Weights of a small mixture-of-experts language model, trained from scratch on English Wikipedia.
Experts: 48 SwiGLU neurons an expert, 2 picks a token, a softmax router.
Below are experts of layer 3 (counted from 0) of a mixture-of-experts language model. Rows are named gate (a neuron's input weights, with its number), up (a neuron's input weights, with its number), down (a neuron's output weights, with its number) and show model dimensions 0-95. Each number is 200 + 40 x the weight over its row's rms, rounded and kept within 0 to 999.
Before each expert's rows: "comes after" lists some tokens at least twice as common just before its tokens as in all text. This comes from a sample of Wikipedia text that the model never trained on. Tokens count by the router's weight.

# expert 7
comes after: "0", "1", "2", "9", "3", "–"
gate0,181,225,211,156,241,170,169,270,126,250,188,201,179,199,260,199,164,195,154,188,233,298,222,174,201,219,188,250,210,199,217,227,123,184,128,195,245,254,164,229,302,182,189,145,154,269,155,167,183,238,171,180,229,256,186,161,198,191,220,202,239,169,200,161,149,206,198,203,225,147,189,170,238,210,75,241,233,192,204,197,159,290,264,185,186,215,185,273,188,248,233,257,215,213,195,178
up0,228,159,192,272,153,217,180,151,304,150,210,212,197,244,160,202,235,210,257,198,173,215,192,177,186,182,234,160,202,212,201,156,262,230,274,163,236,125,257,182,160,226,203,227,298,120,219,242,185,189,192,261,154,144,198,215,257,236,157,238,167,223,216,173,204,172,215,194,223,283,223,198,155,193,338,167,201,147,153,198,198,161,224,183,198,165,200,188,200,162,167,227,138,170,225,187
down0,178,216,180,236,220,161,221,153,181,226,196,164,210,233,200,121,216,176,140,142,201,200,217,178,212,194,155,227,240,161,206,178,252,175,195,182,225,211,224,216,278,239,140,175,79,173,182,249,155,176,246,194,200,219,152,191,239,221,119,192,157,175,257,199,260,162,272,128,191,283,160,265,208,131,175,178,197,231,193,230,228,175,191,267,223,194,231,240,274,217,122,151,215,263,232,208

# expert 123
comes after: " was", " were", " he", " is", ",", " He"
gate0,250,246,200,182,216,139,272,245,210,239,217,190,157,277,195,186,156,181,206,174,210,168,128,224,210,196,170,148,280,255,224,197,214,285,208,216,218,229,156,126,265,201,178,241,178,232,211,213,280,214,188,203,257,207,137,154,264,147,262,199,151,227,185,132,234,192,202,251,161,197,180,165,203,197,203,243,233,181,170,259,159,178,293,241,217,225,152,219,198,204,181,219,209,133,128,141
up0,172,210,156,221,209,151,225,251,240,246,158,205,214,271,262,231,193,148,228,219,234,148,129,210,215,229,158,123,269,167,231,213,236,260,138,177,217,150,172,133,246,153,135,204,165,260,252,156,251,148,167,248,246,167,165,165,201,168,202,199,206,191,219,150,225,209,162,282,119,231,178,165,198,218,192,182,244,221,149,272,210,224,223,176,236,294,203,245,217,205,180,213,233,170,179,178
down0,289,177,190,269,173,160,282,257,142,247,231,218,186,284,247,198,191,228,228,166,210,145,238,218,246,151,187,188,97,189,214,236,215,184,176,145,243,201,149,199,192,137,124,173,166,225,209,245,205,297,166,172,148,166,168,247,268,187,177,164,211,186,102,151,173,153,168,235,194,228,202,210,220,238,176,241,177,167,234,226,165,245,215,258,231,234,196,174,214,226,187,211,224,228,210,177

# expert 47
comes after: "\n", ".", "==", " ==", "===", " ==="
gate0,193,207,196,207,226,220,225,204,246,215,206,194,142,217,210,213,201,196,240,212,129,232,141,253,174,209,187,206,213,134,214,215,223,226,195,182,278,203,226,167,205,197,216,179,218,250,223,219,191,203,180,210,119,180,179,250,163,161,210,80,129,200,142,198,185,196,121,218,218,182,208,191,187,160,189,184,350,234,193,219,217,247,158,265,172,221,191,134,269,175,161,81,262,193,201,249
up0,181,248,217,215,205,174,221,218,228,299,203,190,214,196,198,211,198,233,215,197,189,177,187,124,181,208,188,212,221,273,221,192,285,215,272,211,219,186,274,167,181,192,125,149,214,209,201,240,177,204,210,210,217,147,199,222,200,128,211,183,195,200,275,230,158,196,153,205,241,159,218,202,166,35,233,154,194,218,235,70,195,189,128,206,164,191,198,221,191,183,189,201,244,160,145,134
down0,242,206,139,189,199,177,231,263,195,194,192,246,181,213,185,169,232,241,229,195,184,223,168,190,183,235,144,191,193,198,236,181,228,228,232,220,273,193,102,135,226,174,213,161,241,194,216,109,218,167,258,162,209,161,277,191,212,70,227,140,232,274,130,164,238,245,218,194,202,193,191,225,239,181,211,212,164,235,216,172,171,264,193,269,208,172,228,167,195,174,311,215,172,188,120,182

# expert 88
comes after: " of", ",", " and", " for", " War", "s"
gate0,206,212,292,266,213,172,246,206,185,284,269,131,165,163,152,153,170,203,209,167,167,248,102,251,217,217,216,150,216,244,199,198,205,201,214,247,232,259,261,116,106,211,214,246,235,176,195,218,210,215,221,163,233,200,208,178,186,215,239,225,176,228,209,158,179,204,205,193,205,164,234,183,188,207,268,263,193,216,190,181,193,142,252,315,219,193,185,186,234,212,167,233,116,183,130,167
up0,193,221,244,233,232,229,242,228,205,256,169,163,240,163,210,244,245,217,251,199,156,139,175,202,263,265,280,133,148,140,150,231,174,201,158,158,260,206,214,143,143,156,194,144,186,234,265,209,148,180,215,185,207,159,254,285,187,217,193,134,249,186,117,190,150,206,144,205,151,228,133,209,181,219,228,181,198,145,124,140,201,211,227,244,208,242,230,202,201,228,155,210,193,200,240,245
down0,136,227,203,182,211,170,225,176,160,179,209,264,226,154,200,136,120,151,135,210,169,265,204,239,126,194,220,260,172,257,206,190,186,149,165,190,148,212,225,182,255,242,244,176,236,243,219,176,195,255,223,241,161,155,182,194,258,161,200,234,143,262,235,209,268,181,263,211,254,222,253,123,144,147,176,207,235,216,191,158,259,199,215,199,216,190,162,228,203,284,193,200,118,221,239,257

# expert 12
comes after: " of", " in", " at", " to", " on", " for"
gate0,291,156,235,153,236,229,201,199,231,152,233,169,183,199,197,236,123,249,162,202,225,140,192,229,213,160,255,165,282,241,221,222,234,183,260,230,177,225,218,139,248,238,224,178,169,198,95,244,196,240,215,107,178,170,158,255,188,185,201,223,207,202,155,213,244,233,194,119,186,138,208,206,189,196,205,229,116,206,129,258,245,202,174,219,175,150,166,135,217,202,226,237,195,219,153,136
up0,204,222,247,240,242,243,267,162,174,257,255,220,224,209,127,207,252,230,159,175,180,223,171,251,150,164,152,211,153,204,204,162,190,245,196,237,271,260,204,252,150,167,148,204,246,152,256,236,140,205,225,188,174,245,148,164,152,198,228,242,165,156,243,241,193,141,228,237,219,254,251,235,247,257,245,192,238,237,278,219,139,127,212,203,151,176,151,187,153,156,217,226,196,160,164,167
down0,253,153,163,170,221,253,229,234,108,255,206,214,184,189,284,215,215,239,238,70,253,224,164,193,190,207,217,240,199,162,140,184,128,194,153,167,227,158,232,130,245,221,217,120,198,188,221,204,249,210,184,307,208,263,214,235,169,276,213,223,233,239,182,180,188,185,196,207,194,158,174,217,214,197,203,172,185,233,166,192,214,158,183,232,227,158,158,132,251,201,187,187,257,123,200,240

# expert 21
comes after: "\n", " non", " Al", " al", "3", "8"
gate0,110,245,146,217,180,223,224,200,180,109,207,279,224,202,163,268,153,148,219,228,225,171,263,124,201,195,251,159,150,155,133,187,214,163,223,199,149,214,214,186,221,233,218,263,123,185,164,175,209,236,222,191,269,264,196,256,195,151,255,193,277,197,157,173,220,204,170,161,204,153,201,201,203,199,168,242,223,161,257,186,264,151,183,269,263,282,217,190,212,193,168,182,188,184,230,227
up0,184,210,172,233,138,228,184,182,243,166,221,281,154,177,195,212,165,143,184,187,215,190,233,98,192,177,248,74,110,111,124,247,235,196,240,188,199,177,219,193,191,241,247,287,175,198,197,207,211,220,199,178,243,262,235,251,208,178,256,213,242,216,141,170,174,224,215,233,166,179,217,187,199,163,214,222,259,206,247,158,230,197,207,261,244,279,222,165,190,277,176,193,191,168,177,196
down0,218,191,196,175,206,215,214,175,174,192,171,75,157,219,236,251,189,260,212,224,159,207,214,269,217,161,180,260,147,259,161,249,240,183,221,170,183,200,170,259,173,246,225,199,202,122,198,164,246,176,155,204,185,252,184,260,194,229,246,133,232,172,184,229,171,262,292,230,143,165,138,179,180,224,187,192,163,177,255,221,257,193,263,254,205,141,179,151,142,214,184,176,231,196,286,238

# expert 44
comes after: "'", " in", " of", " for", " by", " from"
gate0,201,159,238,202,229,225,213,188,204,170,244,199,179,236,128,194,199,181,164,139,212,121,207,185,192,149,208,160,200,187,214,155,163,177,285,245,205,275,233,178,149,156,174,251,252,173,144,197,192,214,204,200,272,174,215,199,146,81,249,255,169,234,299,233,161,193,213,212,288,187,241,203,226,224,251,247,277,193,224,198,174,135,167,238,131,169,204,205,257,245,197,168,222,234,185,219
up0,146,209,180,219,199,182,236,246,258,165,191,204,187,220,220,258,259,240,224,221,223,154,229,159,246,252,230,136,204,147,155,229,159,181,236,163,171,154,151,223,139,143,158,219,192,193,209,165,211,212,145,264,172,106,223,258,167,162,174,154,261,155,241,203,177,183,152,271,248,223,143,216,170,158,212,195,284,170,207,150,230,213,133,228,168,233,266,205,240,225,154,191,250,265,236,249
down0,152,205,115,211,202,210,219,301,202,215,197,127,152,234,216,237,263,184,150,178,179,234,205,204,177,234,205,229,151,228,152,213,164,198,241,108,257,195,181,197,226,143,177,150,282,197,217,186,252,245,199,212,144,194,255,123,221,256,204,120,189,235,219,159,138,234,188,159,214,236,162,281,224,156,214,234,184,189,238,216,163,234,281,226,201,187,130,224,178,191,188,131,186,216,200,244

# expert 15
comes after: ",", "\n", " and", " of", " as", " that"
gate0,180,170,216,247,245,210,200,204,160,256,251,197,206,195,156,208,242,250,152,201,169,230,180,213,177,138,225,337,167,201,166,116,244,231,203,245,194,242,202,215,185,195,236,210,209,203,248,241,182,179,210,214,167,300,204,203,139,263,198,212,170,200,204,217,226,165,186,326,256,204,218,205,216,177,194,263,176,235,198,254,185,157,237,132,182,160,123,231,156,148,269,215,231,184,198,142
up0,225,187,247,215,179,151,200,162,182,258,229,232,178,132,162,179,126,222,198,143,176,130,195,134,157,196,234,152,187,217,267,167,215,212,264,217,228,243,260,224,172,269,185,225,232,184,131,265,259,256,236,161,236,168,159,194,175,186,218,246,242,259,190,173,155,158,243,170,214,232,242,250,172,273,234,179,191,189,230,153,240,141,179,216,156,193,185,173,172,248,182,114,169,179,139,135
down0,218,215,180,188,144,214,167,172,135,248,216,206,162,157,173,257,174,182,216,279,258,206,203,195,187,193,148,220,188,172,257,141,220,115,235,235,162,170,185,258,186,99,158,220,246,158,176,166,228,155,237,205,178,241,214,289,213,225,181,167,239,232,340,233,265,195,241,209,133,233,223,204,212,231,184,198,198,184,195,233,192,164,213,183,213,170,235,193,104,222,204,214,270,215,168,247

# expert 107
comes after: ",", "\"", ")", "),", "s", " life"
gate0,219,175,201,118,191,216,232,296,150,142,159,195,241,189,261,163,193,199,206,160,186,261,180,234,236,191,184,215,255,254,149,178,128,192,239,192,193,158,227,180,148,184,172,166,200,157,216,217,182,205,209,193,232,199,90,228,50,198,193,215,229,160,190,249,218,211,160,198,217,147,199,216,202,200,223,212,124,274,154,195,202,213,217,203,222,199,198,277,197,193,224,192,324,200,178,226
up0,205,246,202,251,223,175,180,138,228,242,234,168,162,217,161,234,193,213,206,181,187,184,184,210,161,206,212,194,162,155,197,186,145,204,154,250,202,270,210,299,253,242,213,237,222,195,172,189,239,213,168,196,162,216,240,155,405,201,219,195,163,228,206,161,218,190,223,194,198,228,210,168,231,231,207,194,261,161,180,233,183,267,196,199,157,191,184,156,186,120,236,229,87,196,206,167
down0,195,162,184,231,167,195,253,216,184,240,278,169,246,253,201,152,176,186,196,235,172,201,341,174,219,124,237,236,132,163,158,289,134,184,189,123,183,201,125,178,200,191,202,204,157,167,193,178,153,213,194,202,221,175,175,266,208,230,249,221,111,148,234,197,255,208,169,224,167,175,191,180,173,251,251,292,166,199,144,214,181,214,226,193,234,178,164,175,215,179,208,159,225,192,243,247

# expert 8
comes after: " the", " The", " a", "The", " his", " first"
gate0,184,224,209,160,272,214,177,206,111,199,227,178,229,81,176,172,174,281,168,211,223,149,268,209,222,269,191,167,230,166,205,162,208,112,166,199,154,191,187,178,143,139,180,179,162,174,178,157,206,200,249,115,243,257,233,236,129,190,178,184,194,165,215,252,254,132,174,193,182,185,222,268,184,179,197,235,208,226,156,235,274,213,280,255,205,180,222,184,221,243,176,205,237,199,187,242
up0,253,222,166,244,193,225,230,179,120,189,200,236,122,220,158,176,243,134,149,255,192,214,186,168,214,228,261,196,179,131,118,270,175,216,158,218,248,161,186,148,128,136,165,235,219,206,219,188,159,283,206,199,224,230,252,176,131,217,205,194,218,227,142,185,153,208,183,246,189,147,185,232,245,266,211,212,224,216,207,141,205,188,158,192,154,205,192,199,201,252,239,326,222,174,156,231
down0,278,173,226,141,256,200,206,170,308,272,216,205,242,166,202,272,221,176,177,178,179,182,275,207,196,201,241,164,208,123,197,240,146,163,143,242,219,180,194,191,246,256,199,242,201,208,144,203,112,257,162,246,164,217,242,121,240,216,255,214,241,255,191,222,170,229,152,238,200,156,164,118,261,198,163,187,221,183,178,159,216,180,215,245,160,205,210,137,168,209,223,239,195,146,167,187

# expert 109
comes after: "0", "5", " km", "6", "4", "}"
gate0,205,236,206,183,244,242,222,164,183,182,206,167,221,222,186,160,247,206,149,240,212,187,234,240,201,160,186,235,189,203,196,183,185,197,182,331,127,255,165,230,205,165,183,164,189,189,232,207,211,203,191,182,152,244,215,253,39,196,163,178,220,180,205,241,224,168,184,269,209,206,208,275,231,167,228,235,154,303,222,252,175,192,254,230,217,110,220,95,199,218,226,205,216,174,208,184
up0,183,142,229,230,179,197,226,182,194,205,218,195,156,213,191,237,125,189,200,170,182,218,196,156,156,252,230,185,296,183,195,170,186,181,207,104,193,147,278,235,187,224,252,286,210,157,129,273,176,188,251,191,228,168,221,183,279,159,269,228,186,181,239,190,278,208,210,177,219,147,242,180,162,206,141,112,236,151,185,171,219,174,111,170,181,254,136,231,171,192,209,221,203,242,159,206
down0,71,216,278,189,221,162,264,233,248,213,238,175,161,201,175,103,229,170,197,248,179,183,247,149,265,209,166,209,205,266,112,256,197,212,173,215,184,181,195,191,230,165,194,204,241,246,232,180,177,209,161,226,210,149,197,170,186,250,203,233,197,107,204,175,235,240,249,244,233,259,179,150,202,162,229,183,224,234,221,154,259,192,117,241,189,173,159,222,260,176,150,157,246,174,219,213

# expert 20
comes after: " ", " (", "–", " $", " +", "/"
gate0,180,236,127,204,184,221,191,184,188,57,167,236,210,155,191,150,222,216,212,192,182,240,197,216,222,186,212,161,249,209,141,230,158,249,114,281,151,107,193,201,204,194,200,296,168,230,199,182,259,188,183,224,212,238,227,239,184,174,201,201,201,202,231,137,193,203,155,231,233,260,212,220,212,202,253,211,244,143,199,209,163,174,204,186,203,257,265,265,248,196,154,245,250,133,281,190
up0,143,191,116,207,177,242,208,190,172,62,180,229,224,132,198,135,223,217,243,204,175,262,196,228,240,233,199,172,201,196,154,231,163,230,108,271,158,86,179,177,184,203,202,259,192,245,209,168,267,185,171,215,197,247,194,221,194,190,193,200,220,188,245,161,191,218,159,234,235,251,176,222,223,214,247,224,237,156,222,219,150,183,181,188,195,274,237,233,239,195,154,226,252,148,287,197
down0,244,222,167,221,222,221,134,232,125,174,219,148,146,155,186,225,184,245,197,209,222,204,122,136,212,186,172,179,231,185,198,207,245,188,176,276,230,238,193,167,252,256,272,218,281,193,209,151,194,211,276,193,224,160,258,142,224,229,220,102,273,196,176,247,199,241,207,196,152,199,260,258,241,214,173,190,155,235,175,194,197,197,86,201,167,181,167,223,187,194,161,182,217,200,155,115

# expert 13
comes after: " to", " his", "Personal", " and", " a", "=="
gate0,137,120,282,218,209,170,165,220,156,158,215,148,315,207,109,189,252,220,213,222,177,196,184,192,172,192,267,159,176,206,162,181,168,217,187,224,244,216,153,241,185,171,178,243,221,195,186,208,178,171,195,177,229,263,245,233,242,279,184,228,193,209,167,280,133,231,267,206,168,217,188,282,163,227,197,220,234,135,190,215,251,171,238,149,189,230,166,120,145,198,246,197,163,161,158,214
up0,120,282,172,192,152,185,172,247,215,262,236,122,213,177,174,169,160,218,180,253,149,152,221,168,209,220,257,288,196,194,201,175,189,245,142,219,132,192,208,260,231,171,201,230,228,195,203,158,199,149,214,142,117,342,232,191,230,199,185,182,191,190,182,196,172,210,194,159,239,190,218,201,284,191,214,202,220,133,195,258,223,174,217,220,244,174,166,202,196,102,212,251,146,204,213,199
down0,161,208,162,242,181,249,174,191,237,246,220,219,248,160,157,169,222,189,230,168,276,139,303,183,250,154,253,142,158,174,290,191,204,198,217,205,214,208,228,175,197,194,146,228,174,264,215,252,183,243,319,201,191,194,172,174,170,254,194,198,210,155,206,145,213,143,229,228,200,212,216,228,224,218,192,186,228,165,131,158,129,190,218,73,163,179,175,156,201,129,209,216,220,165,217,183

# expert 94
comes after: "0", "1", "2", "3", "9", "–"
gate0,237,231,240,179,213,129,281,199,134,163,236,191,232,259,112,157,139,253,154,189,153,142,151,238,166,182,212,188,151,223,194,226,160,196,155,230,163,223,203,170,168,256,292,233,198,253,177,233,194,206,252,147,261,302,110,169,180,170,231,201,163,227,195,229,220,185,184,192,189,184,201,186,212,218,285,240,209,247,248,265,217,178,234,186,188,191,246,142,222,219,201,163,215,216,151,180
up0,144,173,185,125,244,174,221,237,154,172,160,163,257,225,201,243,178,261,185,246,230,180,263,215,203,248,195,191,211,149,213,241,184,129,139,211,127,188,149,174,205,182,255,173,140,266,160,154,143,164,170,225,236,241,184,167,159,159,168,146,236,163,236,241,220,248,163,250,163,182,159,151,178,153,215,203,177,208,216,171,232,236,210,144,254,229,227,175,149,254,160,140,265,262,198,272
down0,238,242,213,231,258,138,245,206,187,206,172,168,165,241,227,208,173,166,203,196,191,163,225,233,205,132,126,173,199,194,185,182,293,208,164,220,135,225,208,127,168,265,150,163,172,191,232,200,191,237,251,255,105,245,147,265,264,164,213,244,178,194,183,199,245,242,142,177,195,166,225,145,289,159,211,248,205,283,183,188,207,239,220,182,205,182,192,135,220,188,102,205,233,245,214,185

# expert 45
comes after: "\n", " %", " Votes", " Candidate", " Historic", " Awards"
gate0,195,161,164,260,200,213,266,144,175,189,205,140,130,200,217,183,129,222,216,136,125,167,249,166,175,222,185,184,184,244,182,204,240,149,241,173,260,178,225,233,209,165,207,177,201,172,267,221,196,213,191,232,212,109,213,268,225,156,262,189,116,143,233,283,227,224,178,169,211,220,208,131,219,152,243,213,222,251,281,203,191,191,213,296,239,241,160,164,144,198,193,222,243,231,161,207
up0,152,188,186,273,169,245,194,123,184,164,191,171,164,207,219,168,157,178,229,150,146,187,233,94,219,192,216,207,203,182,201,192,205,121,244,140,246,183,194,219,194,223,248,197,243,175,219,195,184,202,185,260,223,149,207,268,244,189,286,197,170,168,242,287,284,233,207,170,196,227,204,148,212,161,234,208,222,247,306,224,184,179,204,268,231,216,186,184,94,246,212,200,227,236,143,225
down0,306,182,117,232,189,229,166,164,247,215,248,188,145,195,138,173,178,191,279,171,81,191,266,139,195,214,242,219,150,213,212,218,160,203,174,201,175,254,181,211,217,222,261,192,156,153,154,222,241,212,221,180,228,215,181,278,130,206,164,216,198,203,216,175,215,236,227,177,154,199,239,149,234,209,140,219,241,218,287,180,222,186,176,207,202,148,196,210,134,208,289,182,218,196,278,209

# expert 42
comes after: " United", " of", ",", " South", " in", " North"
gate0,224,259,166,181,145,226,200,203,204,226,243,110,230,253,156,293,193,288,164,143,149,185,167,196,146,194,183,156,198,231,162,159,171,151,175,184,288,186,205,228,167,137,151,201,215,148,250,176,198,211,168,183,233,161,158,109,253,252,171,205,225,230,275,158,205,154,176,186,218,142,185,120,170,207,252,229,216,224,174,244,191,227,213,227,207,216,208,214,191,120,278,187,209,242,181,210
up0,170,186,241,217,286,126,205,190,161,207,176,316,192,161,213,151,198,133,222,282,241,225,183,232,246,179,231,216,189,184,163,227,178,261,207,241,140,251,243,180,226,255,262,226,203,266,111,238,213,203,229,225,176,244,232,205,120,123,253,196,215,169,168,252,197,226,230,208,182,198,212,254,231,210,178,197,159,178,172,162,239,152,174,200,189,176,200,178,194,280,155,237,157,133,205,155
down0,177,167,186,183,165,217,246,202,234,143,257,242,147,183,214,156,122,198,135,169,188,260,214,314,221,245,127,274,253,197,115,112,169,180,247,152,168,142,197,163,203,196,191,215,161,262,285,197,248,197,156,224,223,177,238,179,225,230,147,237,165,167,185,216,210,194,186,224,234,187,193,163,221,195,222,238,169,203,225,154,193,188,228,227,176,171,217,196,242,167,260,247,307,200,206,214

# expert 18
comes after: " |", ")", " =", "|---|---|---|---|", ";", "|---|---|---|---|---|"
gate0,186,295,241,111,216,173,211,166,113,266,244,136,209,175,176,193,209,221,218,161,103,220,213,236,140,126,162,247,266,193,207,181,203,225,224,124,238,222,236,210,221,186,218,217,219,174,244,194,159,224,210,201,173,245,209,211,144,158,184,247,181,188,178,203,200,207,207,196,183,173,196,233,228,214,198,176,193,239,173,159,154,182,234,234,219,174,216,197,275,143,266,159,207,191,197,41
up0,160,248,143,141,235,160,247,248,206,269,180,188,230,235,246,257,252,159,240,237,185,176,165,212,231,178,139,159,226,177,255,239,244,247,179,164,187,146,199,245,267,145,146,226,162,234,269,143,249,152,149,254,146,169,220,247,179,216,206,208,174,142,211,180,167,201,215,244,165,258,171,159,156,202,162,139,202,270,141,176,236,178,180,172,235,243,256,230,216,145,203,132,200,206,168,177
down0,261,196,178,172,159,225,234,245,186,200,194,124,239,223,71,232,175,206,155,167,190,168,270,206,216,230,211,193,156,166,206,196,177,189,219,193,257,159,234,248,111,190,199,148,156,173,155,211,200,225,272,250,212,253,201,181,177,226,242,202,250,195,258,212,157,218,261,210,114,162,170,226,141,256,218,161,203,253,189,226,244,139,217,221,199,205,206,217,195,130,97,253,216,259,226,196